config.yaml
num_hidden_layers: 8
hidden_size: 224
n_experts: 24
experts_per_token: 2
d_expert: 192
d_shared_expert: 192
hidden_act: "gelu"
moe_layers: [0, 1, 2, 3, 4, 5, 6, 7]
router_score: "softmax"
normalize_top_k: false
routed_scale: 5.43
balance_loss: 0.00244
balance_bias: false
init_std_router: 0.0232
lr_router: 0.00105
num_attention_heads: 4
num_key_value_heads: 4
head_dim: 64
vocab_size: 2048
norm: "layernorm"
norm_place: "pre"
norm_eps: 1e-06
positions: "learned"
qk_norm: true
attn_scale: 0.125
tie_word_embeddings: true
parallel_block: true
init: "uniform"
init_std_qkv: 0.0273
init_std_o: 0.0
init_std_up: 0.0273
init_std_down: 0.0
optimizer: "soap_variant"
learning_rate: 0.00393
beta1: 0.95
beta2: 0.98
weight_decay: 0.07
lr_head: 0.00535
warmup_steps: 50
schedule: "wsd"
decay_fraction: 1.0
decay_shape: "square"
final_lr_fraction: 0.1
batch_tokens: 32768
max_seq_len: 1024
doc_mask: true
train_tokens: 306000000
max_steps: 9339
dataset: "wikipedia_en"
Below are experts of layer 2 (counted from 0) of a mixture-of-experts language model. Rows are named router (the router's row for the expert) and show model dimensions 112-223. Each number is 128 + 24 x the weight over its row's rms, rounded and kept within 0 to 255. Numbers have three digits each.
Before each expert's rows: "mostly gets" lists some tokens that are sent to it at least half of the time. This comes from a sample of Wikipedia text that the model never trained on.

# expert 2
mostly gets: " of", " for", " by", " with", " from", " to"
router:106128147125139107128094117154165103135115126096103140166111147104125156086114139110167121118111115143102137125151085159160101130117151167094144178127098124143126147094164152162144114143155100127138153133132095130155104173170157155113150113111103119091161106133160144177143110157135108167167114135156111133135107147127090162154143145128

# expert 11
mostly gets: "ry", "ly", " do", " Bri", " long", "li"
router:110121157118153101112111131115140097156155151106108140152156151110154153102114135108133164121133112158102130103156088158160105139157166158110140161145116122154124161102147158087099099137143104107149142117105111094188104140158144137107162143097108109099105097095155134151117099123143173121156111141161102161152098122163105149152143096158

# expert 9
mostly gets: " the", " The", " In", " that", "The", " it"
router:092091153101141109127098129109162120154148163109127142088147154104137145100142114106131128096091144150092077097126084175172105143139106142084154121131123141144130127120157164138139123124165110095130152141129087075154111114160094133104162143114116124099161117117159131137098103135141112088161098159149093091163109155152083153145099114139

# expert 20
mostly gets: "ir", " most", " first", " per", " type", "ular"
router:100106158118152102108113138112137095156153144104118140169157154107148156105097139108139163119131117161103117100153092153155098134154175148112151156147110122155131161106154161085094098137143111103149146117106127094179120142151159130105154144100108107094100087092157137136116096136132161116158118135162092152150096114158094141150147105145

# expert 18
mostly gets: "ist", "land", "ian", " Pa", "op", "ine"
router:125093155139148099116116148107139085143143135119128146174135135100095147109104159095162154083088115144102104145132138127129093102110142143130126136151106102173132129098181154127082100097081106106159141078113097088153087132150154142103150161131121127112138109092148154085139100167154126125151165161162142177142109131153113165154159125154

# expert 10
mostly gets: "um", "fe", "ion", "port", "und", "if"
router:124084158106146095143171115121160104148150156102128171155143122090154149147115127082110145110108106133120125105138085130166128115119115131135120157149102140160132139104111139120098120148171111100176160133099110137124119198155148116120146125101132137098090088097152126140129090101135161086152158109146120126137103111139178150144113092118

# expert 13
mostly gets: " as", "as", " Al", " De", " As", "lin"
router:128075159121160133129140128129162097130147152099094160155168136116146152097146145148156115132129179144113092097136105144138103138133154150139163082151095188160113134109133156101069104155140109132123143112089094096128111126160164114110153149112081102147070099124140134172132110149132094156130131121137096167131113150141127145147129090158

# expert 16
mostly gets: "\n", " describe", " take", " provide", "present", "$"
router:130164155130158095121105114094108125151151153095082148147131152101110146088128154115125170107130103168122147116156142165157074168121101150129105144129157156150141149100124112141087108157167103129150145116117138139109089159149101115097145109096094152109152151153143137135105131097137139145146163113138140163155098117151145144154145140169

# expert 3
mostly gets: "c", "arch", "D", "ff", "dy", "app"
router:104108156121155105111103135099134096155149145102112151165157148096156145104108133105143155121141121151094118099164096159156107153160168158101144151142116123163114166103142151090093096139143108111137146115118115108181108136153141121107159146099116108096100099105161139153123093133136174115164109138159095160145094120159101151154137104139

# expert 22
mostly gets: "9", " may", " could", "am", "mu", " help"
router:108113159113149109115122136103141104160154150109117142160152148108151147104100149103141162118136122153104115093155098155165111158158157154105147166147115124150126159100147151076090105145137104109147147117113128097197113124146140138107156145098101113099100096078153133148121092138137174115157110126157096152160096111158103147150139088141

# expert 4
mostly gets: "|", "°", " such", "|---|---|", "_{", "per"
router:145105146122155116137151120117143125156146154114131134156155150100136146133149150148135114130120086147166090131146129147164087166127126142107099159109162077154121148108142094091093110129142085123133137107113095115115114083152102117097158128103125081128161130093136159183114109148117156177146119116136124128133104152149098144152102152144

# expert 1
mostly gets: " \"", " pro", " f", "lo", "\"", " co"
router:110123135125118103123099160152160103151129174115148182121139148107128163097095124108125118134158121163110182103136105150135118139113141149144093164125159152162142141094114161120102123143194113111094145090122116117121105144169105137112152143124153142111143097135157152127134114117135121141160098118137101120111104113137172141153104114132

# expert 7
mostly gets: "ten", "age", "ach", "ide", "ue", "ade"
router:107109155117151105115107138109143098152150146106102138148163151099152148097104135111146153118134115152089122102161092152152104136160162162112143158133116122154123166101154173082095097133152110107146143119104122094189106132152150132102158145098097110091099098098156135153123103135140176118154124129159097164147099112161101150150138109155

# expert 14
mostly gets: ",", ";", ")", " and", " –", "),"
router:120120155139148105113073131123154120144150135120080162139149127110129148115149154117137166092147118155100122111127085145168090184133155144114110137150124138147112119098153117100151111120172118109138134140140140098124114168139146129103146166110125137098174153083161134110095112153142131141142121110148110131151099147145141164111140080142

# expert 5
mostly gets: "ed", "'", "h", "li", "k", "il"
router:108115159114157099111102134108139095155153143105111140154160154102153148104108142111140159126147117157106131098155093150161107143159163159116133155144108126157120166099144156084096096141138109101139140117108117092189102142152146134102162145098100106099120100096153141134116095133144174129157122120162098168154094107157105145151145104148

# expert 23
mostly gets: "==", "===", " ==", " =", "---|---|---|---|", "===="
router:103141150140131117122153131089160103156155127118084108162166138113124155134149135101125138136111114145107114103147092135159121139152113157156163133117109127148114156105153126101082099100096097108149122093103134106123115108149166095090153134105139123091145126094159140103168091095113137099152099141144155175159107150150083149160152153116

# expert 12
mostly gets: "val", "36", "la", "ro", "itch", "ú"
router:113111156107155112113110139104140101155155145106122141162157140109147142107092145107142160119136118153099136101155086154159105153160169151112141156140116136157123165114145153074098098149147107110152153109118124094188113142151144138104156150101110115101103101080153138164102097137141170114158107137160095166152103116164106150152146102150

# expert 8
mostly gets: "po", "ker", " qu", "io", "right", "ful"
router:107110160121156104112109133096138097154150146103106144163159149106151151105097141103139163114135115156106131099157091157160102145156169154111142151139129124155125164100140154079094092142144108106156147115106112092192111131145140122099157143102100112098103105089152134148114095133144171123157115128165098166149099114156104150154135093145

# expert 19
mostly gets: "t", "ur", "st", "ta", "p", "at"
router:103114161120148103114104136104142096155151141101113150162157154108144151106098141108143158115143113153107121099156093154156102144154169161109148148148110127156120166104148163081089096143143106104139147117111111096191117141153148138107156147098104106097106092083152139149117102139140170114155118128159095163144097115159107147148141103149